config.yaml
experts_per_token: 8
d_shared_expert: 64
normalize_top_k: true
head_dim: 64
vocab_size: 8192
rope_base: 7840.0
lr_head: 0.00928
grad_clip: 0.5
seq_len: 1024
Below are experts of layer 4 (counted from 0) of a mixture-of-experts language model. Rows are named router (the router's row for the expert), down (a neuron's output weights, with its number) and show model dimensions 120-159. Each number is 128 + 24 x the weight over its row's rms, rounded and kept within 0 to 255. Numbers have three digits each.
Before each expert's rows: "comes before" lists some tokens at least twice as common just after its tokens as in all text. This comes from a sample of Wikipedia text that the model never trained on. Tokens count by the router's weight.

# expert 99
comes before: " to", " in", " by", " the", " of", " that"
router:107106064144134146129107118145144125118135166089104112104135105123156104125115131147136169139120112115142163159128116136
down0:115138182132127122121126108139158141150102140105119123114111149142107141148140122124059113164128145157117101099128146124
down1:158154186130078111133116114141148096145087114139126123081092099086132141157169147122127134149135118120142164134134145157
down2:122137167116136117130102134135078088125138120104130135179150132136117151094118104110143160101136154097117127129149146102
down3:120102138133127153121132120113119167151109106139141120161118106179089126135119128142145111125146115113124178137142147142
down4:154158099114131131106108161092141145116121115118130144131131089114149072127157142156137116146121120161144125156153119156
down5:117124142104114099140105140147123124125115033160129105120084123106146152146123119133105113137176109119185159135125172102
down6:120109109099111126153129116154109139126050118181123118107081111155170140165120123122111157135126176108103114125170180100
down7:110149161142176115121130142118115150141094126131123164099150129134135125157094106156116102144175111137103119122138087115
down8:145122150076148125121107134128121089131118129158110131127089127129098135135123103122115111102114140108081101095153139105
down9:091123158165112140079133104121171127152164151128134090108119087142116131120155141137164090134119160131072149122125126107
down10:142197119130147159124200105150141131138122121102147125112094150112101129142121141104120145124164136124146103124135140145
down11:137117148129102168170113141115134128136116124130154150127157127117147087137126136098135137145129121156127115138099161089
down12:161162131109148088142127164105113107108190123156167181150135130078153156144099150135152116122157116146134123129147083134
down13:125118111175116113134101161092146116109139153148135120097111120090131149123103180130129106123114125134164107094132130104
down14:125162129126090135086108113120130132089076071138074133138114149098112110143166146118126101136163119106136137150124158152
down15:138161130144142138085154109143103144089146139087117117116148113117162145157111130098100142185093114181064091160152136144
down16:162142129131104107111129157120135103132082100131144122130069125073164100154143138111128119152172128114152115113135145099
down17:100150148121123089144139141153088198136053103081147105128095144115157142152127095147119101119101117127112123141121130086
down18:124125117075147151132143142186096111147129139121115125147154129126093091150116133080107107109137174140061093117110151099
down19:130112117118111128102133151122118098124132176150125110151167128139114128124117109111085125109098130136058072103160140151
down20:171128129130117103117130131116142128114066117160101127073113101106149182168122167168104139175129149132104159126127106141
down21:080101123118142118185146134165091163147161126120141127142111090144170137090155110175149103100128134127086107118127160102
down22:126067163144151147182110162148096117145107100148161118144150132125139095149100122130102066120128135151110099062111116129

# expert 106
comes before: ",", " of", " (", " and", "d", ")"
router:102111104161096125116146177142165107133140171085159063118129100115140112090103152157132164140143128164118124123121126138
down0:127160109092120113103132133127119079102118147081093091087109138135130162081153135133159122184105112152128135091154122181
down1:107124106137154139171133101131164104110134139103091150083113115115147113174176140154129119127168106158122124134131075158
down2:191124129102165127143199135182120116141123172119066125136164174137129132117152147142136113121127155129134118131123108164
down3:143125157078138123104132149114111129106147143138127156133136165137098119140131157122118117134119143126152116136143133120
down4:155112109142166145121130095115130149140119073147114156138153160154058129164138147143144081145157084117094141116117161121
down5:141098133142105170137140127152162126138105111099116097144063166085101124092129124138122109115130114106154112121153092147
down6:092150124134110145119120148146145070088072108142174102130160128146145105156111130138132122113093110167150168090110144118
down7:119155134119105152120098160145103104092125173145133116116171092101132158123159145118133153114160129118181197111119123118
down8:104082117164174087143114087135105139165090122126104133099095139124104123142161067103124130145102149129128153148112082122
down9:108108115136121142099111084144142127172085124167138146114136117144152137125136052124136103098099143155111137116120074134
down10:127128117117203141125125139146114145135103122119137093161144158143122094134147095111116146117122146137155139147107177167
down11:117127097170116135123128127137114121160117134109155122184161158114156121138138127126123125077088123133130084103122134114
down12:083147132176160142148135138112117163118099150140113149138126145161117111140158141158157077129131145100123150118118130129
down13:118141153101132108126122158167109173093132121173125126120130088123104166103115061114093150126145106147125159117142124119
down14:136147112104126145090121151174086119136148157105117131163149095131121101155092135122133137135101146138113114117096125169
down15:149092141140146182159112106119115160129112115088107074113108127127107115139102141148103118117162153137091124096100121097
down16:138149141126121137143102118077145100151093091145127109104130093106157116103129100138135110108111057112133108118126108123
down17:068077126104116112097092117118133165091118113136116125108142085138140135099097110149143112131096105127103120143131154126
down18:126117160150128132120134119112130134124114103129144138115072084099146147154088115164053146162151134146164153100120118111
down19:169121112109138127125133117149115126152158117080124156151108125101130087163146137132133135112128113115157110121153118126
down20:100115110150154124104126118129182104146114121168129156113124122101091098111091132152118143125153144132110165128139097133
down21:136120147144163134161144114143093127164151172096109159142101115149092132126190138131108136146109128141094087154131123116
down22:114169141178168128107127120133127122122133139152119167172168129162136141195139146132117128134136136133167174129121129124

# expert 115
comes before: " to", "ly", "s", " in", "ing", " that"
router:133105096172150167108136117163144117105158164122145129138135097149153146144112132189133125137124121118119191152125119174
down0:136109138113123140098118100153153107161116154123170133121116119119144127116105130136091163129110145102074122115114108092
down1:113109130118140109153114079087193140105138154149109118094139124153115134097103140131106119151123146114140156145139139124
down2:118126139116092108105089132120155109083098116177124163158155088150160199143120127143122152143082104135132130163131139147
down3:144153105104167128132153051169149156103161154102095097120110139105111091129104114112140088151148095139139120140155073103
down4:177163147077111169160119125146165062117143151134141121128113098160150112164122115126103125124096095132129126121115112098
down5:122156161106130106126174125113144110103133152145155139132134150104109094142107114138146140108124105142121105121132134128
down6:149172123128159144119153108157154119107141172147118131100111103118118133114119128094105129136116172168146104123174174104
down7:103141129075139110142116116125141136114133130141144109152140161164110091130136108125142114118115117089132081092119138128
down8:128125176127075122155105141116172090126113105139120143136118119109131127149145132097104141139108126129149143131129112145
down9:169170105116126125148172110135133140119091108121136146130092142099101168108094119140101135178108093131153104173102112105
down10:181114119081150132132153124118143109165121116126121119155164152122125148128151136142133087116136128139101117117121133171
down11:111180103099143093106107156136137117099103145124117133107105140135159163113121092133122131141137110113137151105121129127
down12:154112105126138139126119148172154120120148113097136089143139138111121099108111122103103119127134148086178100152182151099
down13:175123139113132126103194157144102121147144085156149140111160121110113125129104162122104139121152129134167074148175135128
down14:112132103153145137150108065135102145159121133124118149122150145139126099125164158162151120105154097119133121099115113140
down15:119123137120136139102154108101134153108155130130148128142120155120162132144146138148172137110151136153168097164152122118
down16:133116116162151145138123118119121134170106102155143124112133159129131147159151133192121138139148086143168105121120118139
down17:158131149107131072116126109104148138161101139140112059111133117141098082132108134104136121157117183135141102139127167138
down18:145119142132149117103117105114103122154132128169109101131104168070112154157126138131123160136133133125155121104130164127
down19:130177134178142118130125128110124143102114113076123165140097099127134113101160120141118125152139108143175115165132181108
down20:081116134138104120150083131104091134107101159125110128096130184129115127126178139158115100156108109162103117106112157138
down21:138121143122175103129141138140183126157120154139112129143109118112114132128117177145129088153127105139127128113141144162
down22:161134158131152074101101129150156151151142137131093119123107177125122075147124149118086109171161123174100096092129146158

# expert 48
comes before: ",", "s", "g", " (", "e", "'"
router:097085103127107127099140165140120115121152139091135097107155137152159113068129113136144157111162112136119136147096123155
down0:109172175120106123162132156152102103080108136117128158093141123134098127130117127123093150117138153130137141147156129070
down1:128103139122108169154165137129131116110134156104144154089155141144124090103107098109126159110109129175093124136128113108
down2:140125126158133110158126100114165138105164148123099139116101120126109098130128153128124110117130112148129128118153110150
down3:139138095094124160132128113129124174132173128133120137145153139162112146119120069150118094134160115110150108115127118149
down4:072129138131119113119099081127127156057067131193113107102114097099114146160137141152101123132150094105127134141132150090
down5:106124108143100156163113140126101109088152115092188121152155086106130159108155141142124171106156140147151136125128142135
down6:171098138136094157101085134142131106136163150106152147141164166110099150126158156106104129101161125091120135165126134107
down7:097124110121140119124158128161138176156126120110100126146114145168122101135108130131177146106160133141143102094111101154
down8:133098115088146123176116151143109129140134146112111130107127077081128103156185128125104117147101128127143146118134122122
down9:117162114090126113160107104104108149132122143162176136067140136105118160123177113113119135138129166128129110114160159105
down10:141152157162137111112161125150138109123152129134133125168131160128119155147126132132060123180120138135124094158143117073
down11:155122119139100110104123133129118105140103138124105149109120141148119180172147131111101179149088126085128153142105119109
down12:103103123149163150165127093157105127135103122142072121172114069121103106156162157139103127109094111114123122140101104126
down13:133134154147138090157115112103130164139092146125109180114103090080105107130136135166098141101130151102091156126187140118
down14:074131119108161120115149158149127142108122166100100133149138105150177105182118126130120132127137156173124125097091108122
down15:111171087127168151136127150157092110155142144137177097107114112112147161177123134117130148099109130132133146063146122097
down16:133101113109133137186117119112141154161116151101104155162127149102113120118141131137099116098135063111137125106136099145
down17:149100131105108142108130167148105101146184140116148123110154157087124132116115152115106092116160101112094132142139096108
down18:121140164073157106150115168140142132154130113091155146123143164095180142113095137175147118105189083126133094111112163114
down19:165095112142144149083109103102154131113094093173070141132108132160154099169137147107148105123152096108099132154127130146
down20:143125120173103126132114154162135129162146130138118138142149162165114131162168170161109134128115137116101132145100188144
down21:109177076114090173136140140143130139113126120137179134081158089172129159150131178104149127092108099120116148127120141094
down22:070142149117114091155138137099138165127106133133125167107126104128156122139121169101106132121124104097090098106133157108

# expert 97
comes before: " the", " a", "ly", " to", " as", " by"
router:106125088143140158102125169143158144104148144103157120098133094156174157130107108180149117097136113133128179156125100142
down0:107112128145141104137142109110122121090124141137135123143107102119138147122143142138096144152120191104092136115121134126
down1:129111129137129132102109137171112091167131146098129103111147132160096132092119128113128147157097179154082106121146144134
down2:135157142145102134101167134111139124134131134120109163099122111115127126160167164135118136094102151125119133107114130153
down3:108089122145120120098139097136096139133109134112124127169152137131120152130138157140110165130104158127110135147153141160
down4:154095141129109124092178107122128105118121098090167108125119159133097157097120107144148145159107119127071104163146116165
down5:128116112121122135150158124129153174131124114146155136120106092153110148112164148129131105110127110106171140121109119143
down6:114090148125133112162130149113143118099116140117144162133127117132086093106100089114130127143158080148152135129147117109
down7:115101093112171105113174114135091101162115151163132133136145120147141132140114114160151158150135151137135123120114133113
down8:075140144143065116092099114101127105142128142182133142128108138148165123135110161163091113128105163154104154074110089130
down9:065124153132085138123094125117139096126114151181139098166092088127150161134156082155107103071097110156111129102116131141
down10:149130110147141111127093100102131115174119193152097131079112161120173146148131127119084121158088137112151144102113133117
down11:152157098151137140136165103113108112186132086136171112138081088116088091122096146091152151163170079108151132125138106171
down12:179114114130107141112132088197118111113101117135133132151127105122114125137129139094096158140140138133110085156151132122
down13:140105147096135091144096151095111129107152110088144126110126091144120118135124140092145113136167090166189148106088122061
down14:145161152122123117111148113102142108154128165110124142100139168109160113195102194126089182140086162159124075112146107123
down15:137103144105070132115090061131091135110140140139094115156066126110120145138170142141157161122141131124113108153144115164
down16:151119122086158129139108078181142091066142114162154115169132117115126161133154139078138148153104138133119129154082155105
down17:142147152073123151122114140148127113121143141130123145130128156095119133124140105160130157128121132110077101113158163106
down18:121164153117135089104124119123095116175137141143121095176135109136146085131115131126104117145121117117108146135111138165
down19:130109101116157153107094098118101155112118114158124115132096084099156164105145158145175099130135137171134108090137090121
down20:118110128116074088136095092153060144127107111122126091113128113086151200127157100193130141114088133129090125150096170113
down21:089160144158105134131155118153104119096151161162145117135174111138111111111114154122160130104104109123134154150124154106
down22:141112135148140134141144124122137129121115113090110141141124109126104101119112153115090145105173116124146152178133107090

# expert 19
comes before: "|", "-", ":", "enti", "gu", "er"
router:118119140124103139125127136146139128164158137137173092131122100141171117120083114138149150148149101149157176166136119166
down0:107129100126138125139138167065131099160144163121110106136151098115157102147142082155178097148160102134116132119101137122
down1:137135121154121070084084133134121168099134127133138107159123075131160140153158111129150130171084106157147124161096109119
down2:125114135150133130147151114160130142102102144159145113118123128113151154161147153176149134132107132127116115142170138101
down3:146130176126112106150163116127110127124132135134128124109110134126099197123108147106120118142078127179051124108146075097
down4:076126108152121129121113136136095124131121090089144104134141114133136118138111141147114156144089105104120141134084102122
down5:097126151121137111127121132077145136102080127128111138179078122094138111128159106090099114185127105125193114111133164122
down6:097099131122134119082109096111124094109179160174087163169108096091077146138137117099143150118129151135105148092082087134
down7:133188133133137116115111148114149138114130151147112077104199119121123105175162134138135098125139128068146114104184176132
down8:104129136064112137123141118131120163142126137118152178142129142119090080089090139114090125080135168150090109129130113125
down9:111100112167139075140101134127161125128148128146095079121152122112075145115130109095171103103174130114128145110131113146
down10:188094158107150118128122122143119138175132116100141165149152155104108121135170157180159113156105101097110127142112112133
down11:128147104127137163108131094162130106158116124110128160157101104160182130147162124110127122109096097129102137164075135154
down12:142126112113118140115116083125115124125136104116114072113117123108132120122116140108130098109112089136154111135121168116
down13:106099150105125155108112096149112113137128118187074112165127109106118156119144141115120138112108149113100141127099133117
down14:151120104125110154121173085167145127136120165131136129135144156115115113113136183119122134120140104145086138133102096122
down15:152178168098120132141151120120125115149104116115103159120131151168074137116151100098119135130134137178117109143117122106
down16:127093105129138113107085106138116152087152158150136110118109153092127111134111133117103120146106123121151115098167153130
down17:112147162135104122120176124109152091106084104112111113155078116128104148121168125130129149159141117144172122138121168133
down18:135124136130104143100148067145120135167136147126106118182134146099116164137128171109139120145113140160084142141111083165
down19:114134144145118150116117160140132108099163147155097165127129079070086132110130140075092135133167136099120113116104142101
down20:149143096133125129159155081150157130111142121149117126094129124107110122115115164159118128122127094142106102059107078119
down21:146151145130104130166152131178123095151128134092119079136169128114111127118130106148085149116133159118122115131148107161
down22:126164117106125155116130163118106132154155127069149150170165152125142076109132130145109109094161136107147124131152162128

# expert 49
comes before: " of", ",", ".", "s", " in", " and"
router:117094071117135145099146148138150123129120158139137080144123104111165126113125104158161145146148134144098123121106115157
down0:097151164092118149132127135129082119172200150119120074139107113136153110133137101122128119124115132121118102099135134147
down1:129088193148111147149112163113134132149104125145119122120108097126123140134091142088123146092183173085180104132088146083
down2:110107114086161155121122199118130114113123105139102128159114097128141125117102112143094131157134140136120119167143186139
down3:132114111133150121115118157117092116093085083125091164124086108123122155137125117135074143122115148119122142172146156127
down4:134112135125146104142102170081115116163158131124142153128158160132133107176103113122182139104088137134135118137136164147
down5:141135112158166123134145131096126134135120138114101137098095105115140142155166082104103126150163174093088107134126136111
down6:138133123120087162173124113091137124121173085124108124115119146134146119121121127099090118099087113092092146123157116155
down7:161103091133120105136175152109128148124140125116121142103152132146121151138161091135153187149146116146086130147155170146
down8:162095100146115123132113144118119144124056111121120096142100088093138120115128115129125178125136148134122094105094131129
down9:168115114156120164101154117121101144123145113123117178109139128125101158086109141099130120151115132151112089157161102154
down10:112148149120107135123106114180097120133076079150130137130105106124122137130096137145104159115131159112083108101112114101
down11:149157109141078152134109119110138169077101114154106184119176122163116139103128089172109140136150129130132148161103160107
down12:157131142106111142131107131092089140139134120124091154135127079156119120153120161121117100153149134108137093148144138170
down13:131118127153115133114101115126073123138116118112116150145163103090116147149115165170109164144079146113153145090145120179
down14:090093151116153125125099138092122107100148142169108108116110135097143137129147147133157110106126130113143165135142119139
down15:103107125101136161131112126123121095130162122125149120106140142152125116126116115134120120097103133145128121157149139090
down16:170125077129082169113147114145135168162163080115159125135121148143152130163118131132117112147106138117124141163110113104
down17:134097136122122111103112076135097127112081137162111152112134177132114128122102120144150156152123175157116139112140103106
down18:139164101120146182086121157134135092124146125119117128156136123150102131124116146128069089101065134118123105143147101158
down19:111141121135090164139106131143131145158142119123106131108138130171117118090131127150175101097088106177137131144139092099
down20:106071142120112133202135154099069169119149181132165131127093141150132130148117167133114139144136191095115133098153158123
down21:111132147066157138151134166105121137085140148169149139077123164124132156133121183115089135150158140142132144094170152133
down22:118116089152149143074145122158084169109094147119117134114137137117124159125155115131131117111117175163088123102125095097

# expert 7
comes before: "=", "\n", "See", "n", "l", "History"
router:163109098164091115116136169138156136154136140112154089117136082100137121168114105166129182100133146142115142156136070151
down0:113141118188102133127083118098133122103124120178105149051112129160149137115161095122141150127128133146089127113154123171
down1:126160130129164109181123094157125110123092113116138151128127111151134131102153104090104122116124136160172131121092171089
down2:127102160160076143116125107108104133124111087157104095159118143115123108133135121102144084143121146139117124126133077115
down3:123130107119118105133156114161121120137145121159145163120135144201142126082120134118151125120145061139169099133188140108
down4:134124133131143118147132141100076162111165148144160105089140159159145112095115109071132110121108116176105121123202163095
down5:165086077138097143176169086128103128146139117097092075144130119159143103126128100114177102109111123149128163083145100157
down6:116150089114170121136139098135154125139127140149117168091130120096162135126120143163160143143124118143141131109141126109
down7:162112148117126090092136083113092125101135132141128116129121112123136108148142123117133111123086141107101186140153140149
down8:115120151108137118125152123159105145131130132136119086126143108157140184131097128135116178153170111150146095141157173129
down9:110089107120100110139163106119167118143186099168167136100158110142155128104139095121140162127137114126106108123122100119
down10:106085121189094168113059200111125113112075102157144113146133107136149133142127082123132129168085109110126128118079129094
down11:102097085117150129142113106130117120156151135130112156144140146123109125117107142109149137124140116107151109103145132123
down12:151128155140145113106108126094134142131092147154137188138121115129103171101095129145116132126152108104115125147120130150
down13:138151113169154135160094120135149102112094124117128145110093107157151135100152116126105135116122123131169156135066145107
down14:136113116178132150153125162121118119137103140150107120169107106134135136095152137109099132071087132111115126133103119149
down15:154143141121143126083104144153109076098169115153136138172110136147157066159126099126098130096135088141116115136148135132
down16:158136182163121131131103111111108148120153105079125143120154112083132118098126133121123132110133145130091122130135118188
down17:105106129108174163104124120118133126164151146123126158112133108086099131171129142119127083124126130124149068137153136150
down18:134130163137173114149119084129146138107147105098114144134125139059159161098171140128115127139108129174139126113124131149
down19:112152117137139130139118129144164116122127092138157128116107091179157119112160096135102141093147120151159168151102174108
down20:123140071103142129187165113151103144141109179127132172132141133117133118111152155150147127113097132116131124114160097130
down21:133122145131155088105139115106146137061126150132157109138140127115124153108111117088106091141084135151154150137134161129
down22:139113156155131122150134140116120136096091108126089125156173141129107145099155111107139148116134140113125118088131169119

# expert 83
comes before: ",", " |", " (", "'", " and", " was"
router:100138105112142160105148172115151118093132167138154077098140113140136124116098125158143170113153129152095169123143119138
down0:141125107145137164161119117130172128134139126134100173111147167133127132107171101134138109078106135115112098103124168159
down1:130130105100131118150180122129146131153112093079121114152116149106149109081163097118153133141104113104165150123131141156
down2:177138141138125183136120151175114122132125167100079146128154110150127125098147123092143152140116120139138085101130145131
down3:102123141129087141143154131139107117117097098152124154125103129155108141109132145139134106090155157104116139152099155146
down4:105132111163150120149099123126124123117092166152143082106088134119144130152117113175127216119100122151107127102089133100
down5:154136098140099115085097125172150143143115127090067165148109133163112091174115138141135145128165130120109094158129116126
down6:142108121069072158132086154113100139148150092127149139158111139140122115159117178132113128146138150116123104159113141113
down7:126165147140146114122174125162092128139119158108095142111131126099137105138136147140106144098111169151144078121119134092
down8:103130120111159140145110136140090151129112134178128103111143112114117088133095183147143145151096164113111152142136116117
down9:093163171121095149155165143092112127109142119107158135146158119137113125149122110135106121140130115155129133088149116138
down10:110104111141152118107105077144151106141103138142115141122149156129106130164120124157123162140174126129134135137150150142
down11:152117115093114143153141107143123169177108149076107111097133108155145117131178177149116142162145137141172103125173116157
down12:134145101103118149125134118153119117143112121114161111102141114146118143159075111112173132119138099151186109124168146141
down13:119126142107122102165144123105099107110069133135143098122113147182159137115125095139111105121138117159125131095130153135
down14:145145144102094101174124128137144098107119133099178112089129186104115136090147125129136105116115137142147132101158155170
down15:149094101150103116161126144139159129132111124146153130136122143111122124191124112125124102154110144170096079117123153083
down16:129163155135170142155127140113143108142152095115113130141122151157076143121154150096131130123125102089122122118116112123
down17:126121144138038143128169165169100110143122108083097164066151145141140133156091115091156123163126132117110142111120181153
down18:117133139097139149120104128168116100160080124156116077115113124136118110125121149178113121061160104119120093108125164093
down19:113078096071109119131155102101184137164168147140148140155119119064160116078124114148101116095125108123138144132122127121
down20:128100173123121117196103128148145134144100129085120121095145109157122146119109098136105138140156129113178130077122130130
down21:130148136140122147132133166111084125073120140107126099104112144109138124109130134134135156099139108145110115087140162100
down22:101115133089142147154158129111095142076115148133134131110156119147133122147116148108105122141135113178086140130134129145

# expert 58
comes before: "s", " of", ",", ".", " in", ":"
router:152095081159135111094089164163159140118125139126137123120134092136133154127126130196134168159169125178105149145099114148
down0:122121160112059083129123133168131156100144111129141161132128142174178160161136116121158125104134130137139166124133110099
down1:104123127119129177125127116139149116122124116113125155124105120116139139076130107140096114134107120110121114124145089166
down2:125138130119074144157172107166097170123128118080095141179160123187173133135111119125136112092104120141115104133140136122
down3:140110105106111111102097112133175122102090162147101127160104110102091119132108140139074109199124150115119140100118144149
down4:086114100135102129109155166164112081095136151149115179136145133111074126125144155127144093126111204122133105154128150084
down5:140125159144121121115081120132139134130120069110132114110074115103105116096175141154079137175152148099168141132139089135
down6:105127078152121118107110177127125121110118156122095132159115123140104151123129127113114115091136171159133121110118121141
down7:155103105138140126164142121137136135144132068168114179133133116120145133148105168141151134128160116125119137084134117129
down8:148136127118098133095087086157199107128100087161096093129139115097118111083131133104101126151171125106167115108112123126
down9:132138153091122134121145134176136104156129122090119133132104166115135120135097123174115134081106129094136155158145105110
down10:144161130138145145107142118146108173130135063105142161116102145158149133160163136107101115162114089105140118130148120151
down11:106109146145126093136091114111100138125179093093139136104117092103156137090149140118121115139171112112144111172147118114
down12:107107080153123150106141098139136147111092107114138120171118117178145107136144136141095121111100123135114130158155157182
down13:108103116104123125127111127137140121128145100132136131090150142124162150124136115137120106134158167155130179115165099108
down14:158128088078107130165171046118161163147129126158095108103151130120097129104183109103132159141139125102116106141125142120
down15:108149172150143110141165109100096185123140067133134115118123154150131115147139111160109139152082179098158149162116121090
down16:145156164151121085161141076124126169160111109107118198087089075124106141085165143121114153146157126114152098138104125083
down17:082124122113057117106121100118128124132145146102081129130135116151129118129146114131170115078111161159146134142127121114
down18:170116121124112122129085115180117175167133107139113093115107092114132164102161121128160127145157111113183130108122127132
down19:088104129136105081125141121127125146101137145158099110117099135128162133134167130154111138132114171108140175128159084086
down20:136105132153131122160106159146137131141149122107125121140111102163100147144112122125118125142093087139125144123108155105
down21:158086132122098154104141114161128137160144132155140134165140089127148111098135118135147095150117158117135047132122171115
down22:100150108143118148128110178145116117131141112143132106174143114111133107155103105078134124097126158124120146141085086116

# expert 89
comes before: " the", " a", " his", " its", " their", " this"
router:138123125161154122095135127120141120120112149113127122124141125133184168115112134164132172132170153143116141183125095142
down0:128115118107116142132104129156142142130149151126147127157125094139135131123088140118157148100130125143093177135122108156
down1:095120126136118115130145136132096127125086115121156083121114164156103111107110077141168138103175116128133175136164095122
down2:125176127144132135170134118131099120093106117105129160183146123132098116163121087112138150156161117111150173151131168062
down3:125119123135107123128124120163121142119119123120120069126061138131137123197137144119132150109124148099164114143094142128
down4:128137123102124137138159121152092168123146139122113149119184089068101124120115130135137155147115145109161130118135145131
down5:139152152139148140154115151153129142116115126143140138129110125124134079117111099103180139107125129173093124167140101130
down6:138148113143097144118116140097166090146134168080138109038093133112155121118124149085169150097146109167124078101146146157
down7:133149146127118136136113147098162132122131149099146107086164092108144094111127140042131147101137134126142130149143151061
down8:118132099145095158106103118121111101100126138113119141129150117107133121097116109122091139096152129134140103131171141065
down9:144125096102127087126094152108149124089132142144107127118131130102146098116142127076140103139160093117164149089129151109
down10:112153143125105115144075100098130123105141127137133148111106141140106146132139148164137119156094141162120151143115097162
down11:136156121137150127116110173128146141135139140133156077114139148113095099147136143091121121106168133126130135119078124103
down12:122168103132150134129143123098147116099164109121143148108157100099134137095134121126163153111110104134160101117116130129
down13:136103089098167085158130120129152153142124110138122142135094102111090095144141165122130119160132133105131191099133155113
down14:131111121108114106099117122147125083131108092157121078152125129168144121124111122153145123135111168170118074153167133151
down15:163133150179172104122122112082135112117097101188107134131098123107151144121141146114117162156112123137139116162196138141
down16:108145143162144094175103090146134098073119112134104141164165129153137144094098114114138124126068120117098147150108123152
down17:128159111137131136143166132143126165155094117109105144141162124158136058091179152117122165146144112148076090166129141128
down18:138132118097101147165116112177111131104154147145144114083124173115110095152125161149074126088113128142109110139086114139
down19:124126165114185175132119124171104143110125153087146140133189152148155170128135117131095126132096166165110145152110096126
down20:126117104122123106156156121119092122123096133175083121101109169145142131123147151138057181154086127134181099116097154155
down21:189129129131115179155156105158103120174170129104161080100122173095131146099146148127143119150135138127130094100144154162
down22:123127129125121151132135107147155093169173143122157116098137118173156108158114171104106147081129117123125093126106107129

# expert 105
comes before: ",", ".", " and", " of", " in", " ("
router:127114109146160133126147178130182126157155168142107097146102107136128128117117126176117155174140117128115125156082135176
down0:127141151118110147159147135139093129138185134108127099133145152124134098116174089147104148088139117103126114132156131165
down1:141129119123126152119164135130089116123147102138110164143091148125126074157123128098117130119127120121093137150107115177
down2:104139161141139163113143194121103102137119121094132167119135111144175138139120130115097132108129144123142155107160156118
down3:084107108116152157112134118106125111126098142105107145120187121129126177143083127114158128131133144129104096093129116096
down4:144130144078118136103167094138141099072155118123157177115106135161133076084129126134158097108105117124133102126142158139
down5:104135122101134113139142115123126134162131110093165089142117169130097091106163105179139152145161138106156103146111118157
down6:075135132174126120118115136088147122068121104156110132120164124130127161142106109141130133133123127119144155112171112117
down7:129128102159156106142118114143107118142156146092156165141122118106138133116141140140089150110128095062130108130141134146
down8:170178122120138136113087100131112101140107112127115141153112111158160137143107083117125186119146155109142128165078118090
down9:133134159127137120114135120109151149112140134143093159145162133119107100083110119126172124110175162105130154149058173183
down10:154167133142143134127127148117147121127141164160111108111145106146107141137081156129118134110145092114098090101163110090
down11:075069121157103122155098073175136137143109137098117153172110162113127143119186096117128112153092097117109114133115090121
down12:136104154101128114138172132128098150103105157129122103139060129126101128112114131060137118176178127113121117110135116101
down13:126139132117110074119154139118122132178128133115065116134147133123134144117121099118157155139116139134087127092139153131
down14:091152091141161119138127127138134137107084113153122143116136138153145118157137142137128118072101132114121126138100136116
down15:111174086125133123171142088143144159092087120100128123101104149127102119141110117109135104137127159126172167128135140133
down16:101111133151098121110144090135104140176123090152108110112131124109114133128136078114098181130169128150115120089123141147
down17:187111112124130089084130116110130172112117108107126132113074124129133100139156173127112088194160134156132100171134108154
down18:126121147135105163121139096153121104143128147107112155149119137137150107173142131133121123120117149116097119108139127160
down19:158141128123134169076108108111122119089124112128148154068124125164118102116146108114154149115134175096133141103129131122
down20:135130144127123151116099111134144132151146155153101163115115121146126095104112098111089173104111138167126160133135122128
down21:135122134126119126131161101124116153167109153143128120117158127176189112137127089131134116115131107147133128113107097153
down22:121115148130115157089166144124102138157104142124126182121120135119134088110117132122160119141096141090103124104120081158